{"num_hidden_layers": 8, "hidden_size": 256, "d_shared_expert": 64, "router_score": "softmax", "normalize_top_k": true, "routed_scale": 1.0, "balance_bias": false, "n_groups": 8, "vocab_size": 4096, "norm": "rmsnorm", "norm_eps": 1e-05, "tie_word_embeddings": false, "batch_tokens": 131072, "dataset": "wikipedia_en"}
Below are experts of layer 3 (counted from 0) of a mixture-of-experts language model. Rows are named router (the router's row for the expert), gate (a neuron's input weights, with its number), up (a neuron's input weights, with its number), down (a neuron's output weights, with its number) and show model dimensions 0-255. Each number is 128 + 32 x the weight over its row's rms, rounded and kept within 0 to 255. Numbers have three digits each.
Before each expert's rows: "mostly gets" lists some tokens that are sent to it at least half of the time. This comes from a sample of Wikipedia text that the model never trained on.

# expert 68
mostly gets: " l", " st", " g", " L", " sh", " t"
router:138193126137131116143156154114169114106102062134132160142171132123060156144146080134165220141131081167127142123119154137182082091146079102165155143061164123232074138142114117148093194155172133106065147123129113148140156145130143135129163129161178195124132122128171112167113175142156163048130083116102121151093139064140174103133161187140153148158107084144094130117125118141152107141144140130111143112093154110133102161067104182182103141077093147159139191156120083156166139149143187104092126082142089123140196073073117159112089085123108145163117140107146133157149183120134066159139130135127170149113117126086188155128118094100103096074109196117128163109106124092139151189121121148147116125160093125154124095061122159160141152102108102165087134088117166115150146159058174
gate0:162140142124129142147092142146180110172150150166092160184107137162148161100164109122119114121136127154141094195083121153114100064137121132129128169090137073158084153127107138111092082179079104178113093138143109120147136159044103152125151095137164185230141112094110132141144141103163113159159165035076133195137173090160128167107100155129090132126151102122182149169124142123156134172094098057150083099124099089132155127177122126144136123138092120138166150156138038132091206092203090126109103113179167125147170116113147114142156146139158104113132149122167115124082161092105130150151079175111150094120139160180154128154129159091076153160108122161192122116109093129129098100133126119113106109177160095130049140186170106161093157082084144155150086157138206105132087169153146
up0:092124151111162146106114108156139073207135154112148113175130162155118070142109125152134141132138100078153060127131145144074103167155144167148123068141101131074133132152214148144154162075146107143190209065123142097150170132134140065104152093129114057129143101130161115145101146168118101109097102156105136119105092126116198117130147123117129152120133203090139161065081132114127142121106104131121137140116168141144079141140102150101086119126135116214154143114113113128223119131153132113138120127163103198181105125111168140126122093138171145112044175159098152138105129118090135125032215101165089140144163072134072130130146115142095057117192122179051114199137104114157151086143161131133123153082130164097139145154132119182117133126103099162137123081132117140076133125113105
down0:158122156119155117095119136130149124122123128100098138113144197115122113122099087183123152086141118165090101117132149125105117133122166079141216171152125203127108110109145146114156115156120103078184199125084145129169170107110145211116135097189094127091106136098049145059155129152108105102158129074114086120096152088184138158109150120114191152052083132088121161135165136158145079116083101118139113084125130167139158120102081108111127098162052108139105109089058207120156171195111131131095044178137135177159129140136112101115107084129160143088102113173103132128166159090153148134120141136126115097141195120101155120164142118121116096090117142132124088185145139139125030157111137147127149148144147187119109123123120161147102128183108154144216099092144146069134086115145063

# expert 41
mostly gets: " N", " M", " T", " L", " R", " Sw"
router:075121130062088124179109109167132128101064138130150167148193144116130134095138163141143150085071083165091175165087120170152091164134103099138118155082125140154134147154122136164075168070153119145154158141132136146074115154155170137143140164119182164095145100120182155092138210130190182120090074091158142196105174066115125118182124136141110143149113128156176153093158155168156123103115142137102124150092107116130104083146091131099172090121162196196136111154139108110106173128182153149117111155178122138162137177084125116115076160072162117123160102149197151149142189062166106164120156066119074198150120106150139178120123128109128091084075148111093121129087092158164094147135114148143165140155107092101054110113226132126120147098128117157143141133105120128161167101115159
gate1:105152056076075147183110154149142091136171114098122155149056065128102144124115158112064186108149109104104073122160142172131111135153177095167096092087178088137083141107146164165091092115116143109130135147114175164111074113129117135153109140130095093090076084137170091144138126126207163141147116086154162098080131113090135106127196163163100155104138132123104090112100159154067143168063164162151143109126119056098106170175081130125132087123152126170170140131141111119112157104153179175099104111217116150160106147139141124143158116162084089077126107129138130148131095137198124159103107134164124147052132121179179114113106160061138137112086193141124146127139143167165128150107119181086142125125168097125133157137125123152142172114090087117097064206143046139150076102122129
up1:161126099142115055161107113154115128115123158110108110116175123074162106112080128152170123142097107121168135119163177112156165092097144122126133148066166097180129165147149054115127086107131108125134124154142113160143130180136146102094151109102149089173236133080140162150100137087134139094181139105108094084126169085118137137117159120068080152144125098140109098127129116105175100094103123205143133152127146174185129116076153135095122158161135150151148111176143108089138130154130107116126127162102190057079140128132122151079102181142179125105125141079147145087118137103142125134103165111142184178167128111115128125124175122070105125151076102161197143115088118135160124124200149129160121189133082129162150001123132206115186111111086139179173123087137040117125140135136201
down1:111091123170115087111111178178172141094126175121104112121159143076123061138145102145145179159148148143157133147156176178073090072162122127121111129092075107107141163118122157139129178123186148109113161138106133099094139130134153148124150137101145114128106171116081127150109114115050116214145134082108190134052116074162159163125073083078192119132130165126073130129100122052145138153081098110133142209088090165138142166167119114118106120150173157124168134118097143108125127126098091178113160104102158043132119115152130100098124134106138146140131169121157104154103137136112186102117154169114093161204145098133102142132123110053186169118095097207105063100150106190126143144167117163159142138095113140133114140094120134162139168165120160114167111053105065177187166165155101

# expert 5
mostly gets: "ity", "ena", "ica", "ization", "ia", "era"
router:133136117160134114139121129105105154121149114115166105132127103034121157190171148129153105151201131147156124064094104080137180131148117146073104067126077098126121139120137150141177144183129129116139122140110157154120110116080122116102153132105084110104083125165106115073169098136057056149190132121143064151116137146063128119099103081096085125072131107148077174191158089144065171096148156089098098169095130116129129160152160175067060142139118106096134092064101168124114123149112104162116092143100101120088126142138139129161116144184190114125125187109118135113145125131158080135138137175078139113173167178131185112166190138189141188106166157118215159128106145132102134105114133140129147111132131167163118175138122100050117132190128111075172091139130168102077162100161085
gate0:151056136135085146189136186162147175125153164128201183146162093124167152159134131152103130179120096137108147142126134129128163130129183193154082139101189134147157126076141101116073128121079159166127119097135205204119134184108171127085207138134123089191144121188114158127178147150125167113098106149111123158103164095146137124161115116163177089166122183086097126123094118160130126148155179104120131121137131116100120127128126091175124134120080155169123140112142167102162152081123179071175162107105162096161098111109107127149082125121102101067178166113156103151127092122185124143102120122146031140133163152166143150065099131082115079131107139099116116137051123111159129130127086160124156079129204119191119110180101103132122124132138096089184085101114086111185165095124185
up0:094136119089106104137090167158122155113105082129089189161139129154101095137157105063089144126151152100071070032145131136143155126077123154173114103116146119120160095094103165087113119135142085209157105171138081138076105127148148139095141094151196100195136082172123101170128116110083105053108117071168133127115133209129139090160094121066127107153127105107138109139143077153103102177159151100115118051123073102125082123129158159146104146112121104180138115124134133104165148073163160084175072147140125132135133128143212154080141097107064137137119076131141137101178139065114136139118132077128117126144088158129129120163137102137100128150102084117067141103154090161118114180112166150058086080156140144086180172168084192157119142101166107091156105169121116111099163121119169
down0:167112131130118127119095143127125115139146153206105112098166137120129102168161089139156064174150105109069178183145063139082133163117128089135131104096110114077072138085175142134096122138143055159087134129126150101179142104118113181132167118145104116160139116166109079164083185089209126125139129115141146121112139131162132106113135187134150167142053072163159068130094162167138094148052159137128194140129075167167157151097134135130083081153172124111146156113132164129123191161140125070136088094113092126101095144173156149104151125095098117099147111133110194128105090053189081116174100066139171138128139107109141127139125113100107104153117145152161077151172144084144123121164153161197087148192114158130139131170122136061127128166155103138164163198130074138153093172107183

# expert 53
mostly gets: "|", " (born", " by:", " Born:", "ation:", " (aged"
router:150087165107168098164153145184153094144104153224108142159136090150096116180104069131130122125089187098083120161198105142137117136139164167107087114186126047197122073135186088156086116144091132127109103088130098059151102142104098110116129131119152163103123114073107119154140142124159145182151134121145134101108163167124153207166151140142156106128112111166140098172140061091092125158119129097164157190160144122152109155093125067129125068128142122114100109102078124168123139104059121099105159112124147056139148118115135137086131180091128114073117149101098071149110116152139150129108050184100207082073161144140069128148161145192125137145119140136133077139191153134143091139119152096138130126152066109086173040099133126105114093154104081132109144099089113115114150144126148
gate0:134198090197132164173173148165162113124084113104055096103080159143084147113138152127145107170140116114167102107101143153133142125109132067140155108119138131119127143111152073137156161103078134128138140121123091157085155084110104140146090058112131129046090069153108156122078069131081128145138107114132081103151148108105173109128131063126215138155153113140148102136113188096147169079159149173168105119067111153134151132143125154101140117191111076100132119131090142191125126104152047131179131167048113145125075127152107141113136096135192108122120095170131162156118158116142072076163086109172109142165119134088109176123133134193121122153113120124159116069140162148151139144132132141133082126112149145175117131215159101068090108137117102131221166144072092131074127096153182
up0:117140125122191153114184160108129203137155090129120140087121176089102125109133170138110123117141084148072141135087147098079090099096189116174131189132068136114122125192113190184088156100156162157124117139158093124147127115091074155171152111138184159200105180124126102115114164109083084093120126193092104184144213123177084107154142169115108161128144123129095112166093129131149123133108135132090146112082115111113120127147144127205122140102160070098143118125117175150158072072166126155096181118140117098160160208120109143106133123120132117154074158197099191118160121120105103141079127199092179145135085136171121153140141102155067114138113148159151192134144150106104154155121094126145197090121096092166138123178144102153120178118184126153114143119155173079116143105046122
down0:117168126174117090149156180112169108151146133137120118145136134140139130094165105144144136083137086100103106057159108141079137144149113102114108058102140140162179096111177150113086063182133143203099140174176104151120124151112067152137103140086180114085085093181163129182152059094135126128103111088101093113192107130127164150141117125092128201153114125126128099130128137102118168158127170170161218126144123141128136095117065093077110129159083128132088134168101114196131099136147153072108142126065103152147142109134130142143120116157132129150138147188169191155098101135131169201113133137159098158120136070072093127107104118219166048110152098141147139149138169167068086122123148170130083099170130092128076159153093126183129144116088209163135092152129089143101173122120165

# expert 37
mostly gets: "!", "ents", "ians", "ers,", "ics", "ters"
router:091145133110151120071128135113126102137166147117091105146089118024136134153131147135167154109142204165143094157143120126197126110110076077149110143098102190097117115192089152096134131096116161137177144106138110174085107117071152155140190109149112086098134107141141151093109155157098091110142086130090134123091111131055124053105090137128141136112091129196168097134145140141058157072118139148164140160094144127147078121125159141099084173128095154110149103100055160131133135139109167137159103132119080148135080175129098153121136108179190147119143157066122153121156175145154080174173142144122134063166111168082181127146126132187104124132122141137179166155089132065070129072108150135172189079113195118092138130102146123075097196168154122142142123157168154060088138160138108
gate1:128064110136175233110138093122119098139115130126077127147089142171056183141119159102133164109165154095178158165113100098087142135102109103100117114102130077143103100129129156171142091154093085153225153132093188051106141107135172139185161145188147127177134112142107099149131103115139157145069101095147121104095105095130139146158043113151127136150140116110128117117095123132165123094113109129200103118132082092082113137124162152088135105083084130146166156113204157134147176100093131136152187138166054129094161085115148128155158126152186149104089103166111126090112126150147138194162140186088188122096149147166114167166108164123135114113162099085205188122156104137123157122082150132114111105172127075120141132120159177059116149110119110186135111111080130162095153076111128
up1:154132074145136129167103177130136150137138135107119130082129180121092079070072126135130094137119114171084103120100162196182133158163109162145144077054121143040121128099132097134116145113152095113151172113083160110069130112157089120134149105138122114125122152116149171151076104106116133118179116124123123178168164121083149114182156126127144232143142117087092126134106181104113044180118119092115142145173032156142142084062154148117187166112075149139153081115176143087143090148116165134056146115167162136092169123123102187097124106117161148078119121114137130119095103155106096129146149150126115143077139078154110098086107133160169110179097148083064143171104130127055133134124171136117076126157100125122106135154154056137078134068087159141116161141072131082142130090164096
down1:121162113149124082099094143175092076106142128110157070097186152085079109160165162128096175119103125161059133081129178159175123136135074150129136115150140181142103135150170139077138086135142136152130094145193086184112117056094041167168193163148178166091080144074151156134116076118142177177147075116154131147134143105099124113021103153157123151094159094119111086142092121189138074146121165104068127114159080109108095081151136159150188118103100176085119125140142128127138119100094139091077107117102143111076140146174066089132113133120092117142167131145122163163132138123143126072106150102153075153101112123117176103106116124190120166154108108146142086124119130100151084126181148150132084144166166197145115149142059121181161094140097154143125130154176104115104123178111115

# expert 30
mostly gets: " 28", " 4", " 3", " 10", " 27", " 20"
router:142129118176118103091127075052138169147130096104136159157118120116077172097083111110111121234153169210147131071075177127118132126098112162099133146125144141152152087095103180099081154178187103148129057088210182085164143194156155112129144130127172121180089093132173203104097116133137145152186140114052049119114106159178101131077118082137149132090158120090119167106108156106149098097093111080137137116163066137141149092101145195155110134164154110124155105121138105098148124155167125170132061118072147102109142141109143160164128126180092151171112117159117106125114108138131176139109155160171105112181099154126142151115168103086148128146121129124083130119157119152124111102148120153124130107126153136133152159168133192115160105138143118125097123183154089170169184145041157
gate0:140119141111168117091112093166094105181116121097117213109146120119048083116157078048093108148181193121145077123150148115155160123104083167153134044039136181135145174136128152120106075133170138122109081132153109126115082158119106140099124128152141189125095135149080197152126144168143116112126105074166098166084158228174113094138108096146162153151134118037133106109160163138171173124130133132197161122129063130102098140071103118148139188093096115119138192100086132162152174094093097145140125131194183190077128134149134138113102146161170129134101166150131160207194110178179136073142106111148145093137139142122168153121132142122138157108157102140159133136162143163149152116078117132142096118110141126114130146132085123119096142090111110078125158128124096164168131112126127
up0:116102113165153125175135105092164122160119068154084118111149156082090149126180180168161148090141082134072210156145149109129154089109147154175148175125113106118184104129103113134126097134149140152078126136156139106117075159149126117098165099174135142084163116137112142094155136135118173097086101169154131118066143109124091083175158183084096095068104103190184080088128088165145134116137120135110133149136138160137139150107138141156136184138131123127100167117125142074157125060118136129186063098062085100160212144141086115087143086095103077149140073106140148061113150085081128161174127131140107102153118164159076124135091106168127119107149142089149081133144151091139119171097165101171201147139136082164099110135088075122180130107222135191096139118121141131036120129115138
down0:152154154119124091156150118090092115131181072161126135176131131092114155082167136105206126064092164140160103132089121156173147147157113081170177155147178123111166084099172131161103092056141050122161102148088152109125141124100087107142189114112094107148101156172118138115202096131094158128108112161201127124190128146134088117130148092153072088144119171125126161155164112110070099168139126103153166129095171117152074132132156132149141057074110171132157090171057118111143150090063161192141075164163098146131141160110103148117146133149123127148116110122138164134144127072127148169121089146116186104148157143124095094058159157170229170149152111156154140124097158150129089200185111118091133095148163131130111109140118141127100123110133146110057110158060099186125143128155134

# expert 78
mostly gets: " Ar", " Wal", " An", " Alex", " Nor", " Ser"
router:169124095125117178122147108136108134143112185154085107110099074130132107118081156102110141141041123055095189167070130149182140062136138164200142120156130163036145135111117131123103134034124146133167144096122109148093166146197139178125163174107126116109143140151130145133119132142117101097135152094135158194125076148164111150165072138067157090086129110128143115163114101185144054121110139178150152146102151112081073141152113087140135183141123161133126138169157142123135145140186153162129119195137127120072121113126129139112167151105109135116191125066085129102058154116051111139115163144163132157111184134125058162120055134102142113102131127140135151149052186114154127180112085147129097142174104192145150133142143130144118153184168161126158124085159175160117127164108159
gate0:108129080138091197069154125156136147106171096077096162134134161135127118131162124069177084102071118153145115153169155122148123105216084143107091134103159099116140101124169128115134123111106124139090168121061091180147144099085096114086111119139152099109185124115137215119125111122129080094097131139146089178110124154151083079123129124092132122071100030178158025123101122131121137118117139124097192093208117159164151120099108112124157135166128111145143105101142133147119112113190080129115104162112142103074114134118102140115140180136083121163162124186085108189115086118122150095130152122072133128138130110167121118121177192143098211110085162103129139187072148159130195198059156076141131107147137101094140161109138178124140133148117094164134090126111167162077112099108130
up0:126092067115078064107154103166165127142142133093123117160102114133170107081160154119179162151204101134134143113108093103130132197119055154065147156139128167179147113111169078146129152188140161116146160144131119109161136147133081167098082149143122122139131125129126171112122091140125152104159103129124085144121085132152089121125151185114091116092193096178148073135141097090126169113126131119135147097129114120164085122147159124118102140094140152111178116168064131194080090132137127120079172160081064123113121132089165166066147135099169096210187131109171104156187104077128099108198045123147144129100106117149152148108115125146090117128124086134100132147129042125161117100135185174152167122184141119091104181165129101092192170080105115180142060135103082125138144085162092
down0:116088139134082116146098131141148156195071188146118131114160131109196149162188128175084077108163124106136096080131164173115113152120149168130071136117166119172150151162106180152148119138196104102136112162142134098146207074171105141165082034087145118101127134163071149105152120093090128124125074147109117058139128124105202153117128217082123140120213122182085104124142121097122130089080146172112126098104137115165126092112149106136134138109137134172126142135108136165124139102099169113183142143174061184155067139113162106086105081130137173139153155128104138107091148083156156139113144118119107152129103133127116148164162097156084095167103103064143072084156105131127102134145112055117112121105094147145119146151115172102184072126114116095204121145085091106141138095209121

# expert 18
mostly gets: " d", " C", " c", " g", " K", " ch"
router:118194146076094134145194097140146120127090099171155131103147148147078156101135126143155174158153062170089115160144175153158141120161096163178160168072164132184157185131091070141087159138142108097109129096097118133172150139170154126124148143131131196112149153097137162191096195123160170116109115108116123134112154100114143119145155155116074126153081095138157179115133158132161071122120190151073091104090098106139119141141083143134121101134133175162149138151083091131140120163136134199122173159194106101177163154033129133097139116109120117147132114069151128174159141081133039154142147085135179163121121125142180144073207108151106147108097142071082175090094130130185151106149047157136145121182083114161118141126100162164166117106089109182117137112139081089115094116124131
gate0:112121185124128096166130147104075155157138130158184139137173098085056149080152096123138121127123136111096144067140115164180141220091132133157154132103139103178111059140132101126147105099107150097097084155134107141133137095187115072166127041183142109116106117126185123148103070130075138119178168143185105103153195188190120154123124153139106099115139169134162122176210096157164111114147171200150153145117080113140071139162114194184105171176120136175136182180099143078109106118141115102151157109160118143068103140093164176140177146156118131107090135165149115112097083109089112096071097103175171099141139086163124136084131124155075162104104131141114162100151156128109134161143125132100142145111128186117131142085132085168157146106167128135100074123122098162074115082119093
up0:122097101142140176132076099101158130136073168156141138147103097100054141078088113107123132136101164139041192201143156124127030172149130140115129151128170076102121107120141214081130183160161095107151121130159080130116152114163139096192083107115139145102169126140164134148131130107159129135130125104088174147168149162103115088126104113119185177165073189147192094159099162169179152094077127129124164083095188161168112166166092125126144171197176181218109154123087127148173129164115148149143122140132098191170084177152087182138134149111156146129117161145094139161190126138113151045099149118126166138127154125145134140168084171116175137181105150157139102111151133107078178122130123096178128134137153103119113121114097149143162135115153088156129158136150101141118112135137166
down0:085121096119102133142109164114115091135177178168166096099133082113154140118074136074156116171153078126160064130122063131090173164153144112176150121109203157147133134112101095148128083139132133136103150161104070136134159110147123170177136103170131209207130117123134158103159124131149097083157089128113127186177161169077104095163133135157173102150115109154143166080140140096198112130174146143089148156195162163106130137153110151165064160149083122139129131134105124146148125139196159128100122093103120201117147121145122102152132124108114153131157165160095131115126092114114157163195094071113110120139151132153122113146072047098118148137158110099148120106096100152149095173112173166158116205182142093095130061127089172180139103115166062100137154014149136109127106126141076

# expert 55
mostly gets: " car", " Car", " man", " app", " mat", " imp"
router:127135090151095104148093109169139139080104163105149170168179071142170166067106157136113128128068080156140117177134116140155125154151134141107167154108091130080092108176112122144092097117132127129168080146144166103124113120198185151113139152188157123098150147111133214186143135142177145139124122089160135111120121103137168128137138136107123110117127134124147125073142217146210155095118127111135131108114074169096145108180140092122145154192189147090135180194116154082134128084153153120131180165077141128186158174167079149122134144109127114104119068205126121170123111119093189161177077100118126183158075079141140079147131129093094121100133111167129138089062155113126135108118137082105190158132156132080167146164028135140117113146122148176057144101101144098173150115101134
gate0:141097162107167089088134144138109150160156101112097190144179148160145147179141221128118151163083109168105134067154098122134194140142072161147156166099132091142151067131113039086090228141134131077119118126168086114124122113105140182115130108079118165136135089079135095121110146129097067118119052088109144153088152189109144177154148124163129148143147105118119196114164121155140137119141134184162150146121086109147096105082081157152189106105189133110116139173074181083096158097185152085052133146164142167120145144079176112131085125121119131129142081117135190121149049149055096138131109127152168145140154135107097123178158137120111172086127182113130147145121121182100168171098114101102154088087140150109165128114140080120139172125129129133149112151161129125132188101126151
up0:147129125127138162106169114075172120086160160077167127122086164138150111124175146130155093182123070133069217129155063125089165125154206066158154139098176080105155106159165169187079108157121114072143122043101186084164135165112102107097151111154127127130118093115143121142164167119169175096132126162144079153081114133140147151163075136120164156145116169157140073105100124106108130142160135103087083079094122131153119146091169047168141095134127106111112127085131152143093162078097152163129110096149135145169129116153093127095092069076146122114167122115167112076170098153149140101132133125120132142102119144097134140127163180150113129114160106127014174174164126146103141103095114133061227126148183131106098184139114137114100098166131092071132091101120085116135129111125123
down0:189104118119189143137128092144137138094115108052067144126153117127132156175150198152133143092127113143060132084134098091166086124133125119116078123156144199072134100117150100151126127079115115134170147085149191136163117126114085136102109188155188125144198122128163133102183121115115158105117132184064173144148162111134122189165157112116107125148139137123118085121083157144095147145163181155171125075128110113163143084095095185100169078093148179112093169137170132096072135095083144134152111100116127144110113124105119157073089149124141182142158141091143096121117110102124145166219133144154159144080132120116091135115191128076114152148154146163046164158128169110157126095078096114079132113112152120099164109037086137169065193161112062114169130176107101135095141151125150

# expert 63
mostly gets: " American", " League", " James", " British", "ina", " London"
router:130083178155119075132163146120117139144208097174144101105040111063105124169160089153167126135108161145088087065101120157114168126141147149093113108172140150166091105086190118071178136098104092147078094115118141184123122104078104123129138132117137131130093128127093150067158149187046081168161146151137089156149136111063106104062083120107125138085154091105114139170160094144044167094146129099104123129099131113118145099124169215125129144128153101119117108122152093106133136115130104065146065154090147151094113133133149071145121107150130133165128161095085148134122078125173116118158125130172162094125128130127105126102202132161122063190191131093131161161171151120173122134105197162104143174136156149188173134146108089109130134130149113075141141084144126081208145096115099
gate0:115100131123119073149196070105161122157106109116138134133143134112178072203133149139096182184132163149067121110161080136151173136135113097128129138099109140203127111094141178172165130136106113110133102148128120131090114118158142134091107147098157108199108208136127100123180129126108185120176154126110092116103166111140173143100136135153060105128137081189086125156082098127164123063054118129146161161110151129168104140129158159106076161106149128107115144139123155081078100091071106155141127119075094121136178138149076145134077107085193181128148153120174120182103137106173113139133141155150182135114181150156138120130110157110106056121130170128108123050071170063131115163164141080120136130167182154110209172096148062135085161119095158156090137059153138096119146119106131
up0:125140153168127120197117160165063104136032158158177114123087133165165145216163190135136188166128011196162102159099104092135155157174102147147183111141115127085179095136102159105118122137148101069130147151138087076103099133147151107169108132126150166156128112181123146163130132126167133149115173125111110117101161125078126124111109108123134100166086121179094092060148115091140115174151108092116118158102140169088115164119084133155110124134100069136148157109171075158139180163093174126138080120086147165143097076159069133176195090075095121144132115117118106079148152125094131070173105105103137137093118147187104150110151129097107149112142093141125106145142115193154075079126095128085115166155109085126170152115164124121062136113085117157082093123086116107140146082144121
down0:077083134181142064178172119117085147149142127155109140134133060143168155195128092160086147180131124168146170110096118136082124125121116073197125084176150101183128124162075102112163133159123132110149132173103148106098103057128131203122171099182131113100132124124144114074071180127137049131077160093095074109110095086085081148171080107134165113146103110074158130102169114153148116085104122079118152113138095110097131127071091096201103150141131072135114147112130092189106115107108100190130099153068145107120162105112143172122171145127109078124114141109118160141158116117099152120109162100118120152092151187121085143102148070098062089152146176107097065080097125167128075183082112103141142133135130135099110110133156112114162134082123080173138107107094099122164162092163074

# expert 32
mostly gets: " 10", " 2", " 16", " 13", " 14", " two"
router:138125094173106137105110110105159212154114094118117163054125148116139124099117111101148128197113163204167149076143171124118146127119117145125132126136110106078146094096132167151089177075123143094082033167105096151191180149131150120170086172116172079107101122160108151144142140095144104087112068119193087149108088143121132107087103099138191172129137087140111197105142138157115117096115104083109152114073120114163140131100134169128080134143107079150173063130161193139132167165146166131070123179109156128137143120142116107202148121171096140153134153112090086122164133100120102124159151168162116080122144122150213138098141166142109106126142090116110116163141126108192094123145154152095185138168103084113119191193111175079154155086077082130188124157136116150196152109109147
gate1:072078149162156154119140082163124159077091162094126149105109169184073097131106113100104196124131159145117131055217167144090094137171132136147151184169115131165105125100108131153131114094092103142112122156138145130112129138100126131129117152133131125109113133126133116143167163110142090142121124187118081030174082154120097134116110102183151093163125169175143077145131085095171162104111140127082133077101094106129159106132148163177190143119060166114128072125153142143155116148119104116142106130116076131128121141113114122147087155125104091112130136129136149154094111122109106137052119107171151131116118157150118149123084145179188126146079137018112132129152148098147127103125157194094114145130164179181124127173156132142220170189050126081078089103229169147138103146172163
up1:096149084104122140133095103109150175137117135135098098136115120139081156117154141107101073135163187094182144117084109120109104121097112095107137083090176119198183080125109176133148116138108117105141174130133145144098137066134171072094137120089121125084116071098092103078101119110141118107188174124089184147099172157150109128199160099122171132108135111080135119147096099123088133154124127176128170171157096077139126172102118178128148181087094103145114091092121129146129112166122192135132146109112089119112155124105204097105171132077151167129095116094161125109143228060089101107126090103094159160124127178075077159099131110126129119197170125134075069171117153175099162106160168196159096155135058121106103095179178088154135116100104091144145196109162131156086164115101161
down1:098128147095109122112157138118152151155176094151104149200111088063180173168101137099125146150162154132166168109125176118110152126160154159115148131122130127101188183161127124150130157174132169127127166187165127134117158166157131140127136094110074084131096176147095140101148161115177147096154164126149167133114097137126108141120183110187037152141092114107118130139146116145199128086116107189109134085186175127094155141169109153109186140109145055145179134112105125145098119123092157101146165067086099102173139084099179157125081130126128081147142123098145106126146167138070206149107158123103123039123083115150139112114133102139239123130115138109054208115140146088101157143140127118160120150084112057088119075126118124137123181083117144177118138146111069077153109066101121

# expert 57
mostly gets: "|", " by:", " Born:", "ation:", " Coordinates:", " name:"
router:130115132120111120166166188147165101128083141177118118117128152131091133193115063123142066114128111120089080104170124167154119152106120120077133128134128126177059131121159107108141093126128140086070177126169088125160063145110095128134178054131101129122205160145128092172110168167086166143098119143135073101105119139113177171163140143086137193124112135082119131138100080093110113148109111099207096164158177156130128142074117051132146118145133110103146162148094167151155138094070141104141174111071100092152106147127176157087120140082153127116106164116169177198119114127150158142141125195109158135086200046118113085159155123182143132179123113131099114131150174145144136141064122079124083125121088119128151083170196152086122143138128113142128163170073209161074139113131148
gate0:176104160109121174121087103173108148131130177088073124104097100092132133146153097148097100113141155140121084136168085127138127193125061099103081173086139049145171082161103124132126130112153149166058097118128122112107153085127150104170136175105121154140076140116172080104057136074180158142143108128106123130176171195131125124126118122117134104079126151109151118104136108147147087138141091161145152148091138135170120087190081111133073102122111078159072186075148177078191069101115110165148095173134113119124117089135148178120091161123142138101175153025141114121188104144120118156118161152122172121125080119099098130173166088094104136099144178092172124128114114179082090147199144162137163126105084126123083221121165124084121129147181108118122136182139119169152127128184139
up0:120131119166175149130123119091179120129099151066144069096144094113125120098108120159101104134100131119125134133145120119085106176161125137138121093121155124186110157142091078155108113149134168149090127117095129156100095132116114161145148078145108110105158195137145119112113137115137144112107144110153090210145120126105154106149084152130186167166210083121118113109151137073074132126152063137128114156053113122092177080125093134166117149150054135069144114159161152162134083146091167112185139170118068128082134123112037096154079097154129124143141083171137133142138081143138099152147084086106166186168109082074077098170173099150123091058133127137219156133064130141178133179153185112147117131102137150096109173118182094120150081131098149136122108116176138232075146108100104
down0:171136129133095086162143168087175118100105151141125099140084131131129122159113103114140133145110129158092015108097098137140101140192144119113112023112094166176143171147129110103182093108093137098097113124155098142101100116123079099120133119138103146144175193145134130095183191099143220133209140108098109110123119120162142175142098117054115111075103096110127116110156102177123086203162114158160132188145185073121153125151135117079134078126141122111168162164166100167140118099111137131097100087104096119138108126166158144088142113105156123109115161145136125120111084114112124101140124173133132110112154069116135116142080125171109129196147110242198145147134177129190137145097144152175089112147141172082083119137186176111102132096047155106100163133121118160088110119098130

# expert 9
mostly gets: " f", " F", " B", " b", " Th", " th"
router:089158104067110113137170132121142127174122083110143128160122097174144150066110171093129134088121112181082133152124099161157172134189176142161129172105183164148181185127116090138143158131133094117089072073086107160177094190174096116116152126154178104095120131111142114150136207148147164088103118136079139090130133070127103126150155182120130118149127129094122148085084161122191138041126138141126103064109105177164116109131048139126112115134182143148154175144141078131155109161132099170162144134176112152189154104094112180094111091075178123145143085141179114149107124099074128154166151071089115154185109130157088113139140106073090130106099087086120107129117091125147109077144111107096087160180151113118174147172081114177129070104130136178138136088104148066185125135106167
gate0:155142085089148149082169134087127057193147112081097122126105121160113161119095153143155098109064139096083169112160107090158101161122135181159166206094098109112086138155102081178111076167105127162189150105103128146097099115122135124093124134092104124134168141169148112093109179168102099173100125117195162122097164103174086144120159094156112074130149126141160067178168071121089097140091170182097191122159098144116142085070120155122170154093133130147048079121085125176097096142075168145138098128071173075111113136104173081097146168105134179146113116100125117133126116110116132126107141120183084174166117071138139130116122102151080101137127136147132172087127195114133162140152083124146133168079132180154097132148062109110166087153115111113095096104108082133168054134168112
up0:143110070159109194148096051157162101112178130123157088102084121072151081146139122122174150102174135216149157090146059151084064078140146073108169117159124129108156101153135166171175123175112149139105083160086167116107064123132107106190056130127150158147176124189078108105168151111108097076138105168153177180117139188125129148109133109156176105114095166091132083161143096109104149150105132083135104121161087149050123152154148105063075171115135148191099136137115094085152141139111115158081137143112134126096106130129084162159125136110073108122147089045126125118129146172149109133104161132144100091146117155168116136111078145166106129105102138113097067149157087145188127102151152165143197118109126069067103108147121129122156138157130140079176107174134125152093135108115169
down0:148116123129121149157090114127070059173109143094138140090088097121116122160140131155134138075113095188183105080125122099120145067088138085114160142137043192120157133119159166128200106167147067136132148146196145100176069086158134144156087166059162109114143114180091150111152110079118141106161114115143073117118113112168135074158143086121106191115131122096095129165113113124080101175139091122173105130194155133184160158158099117115122081161104132138133173117100102156123149179123175112162174139147145127098158135096098152146195146163108103036165120113110083128117151104112163092104143106124138201070098120133116119158119132127092130114066098101112143163131063105217089069132165066085157113100132089138146120141194163133153152115115157157152103164162104096165146142144134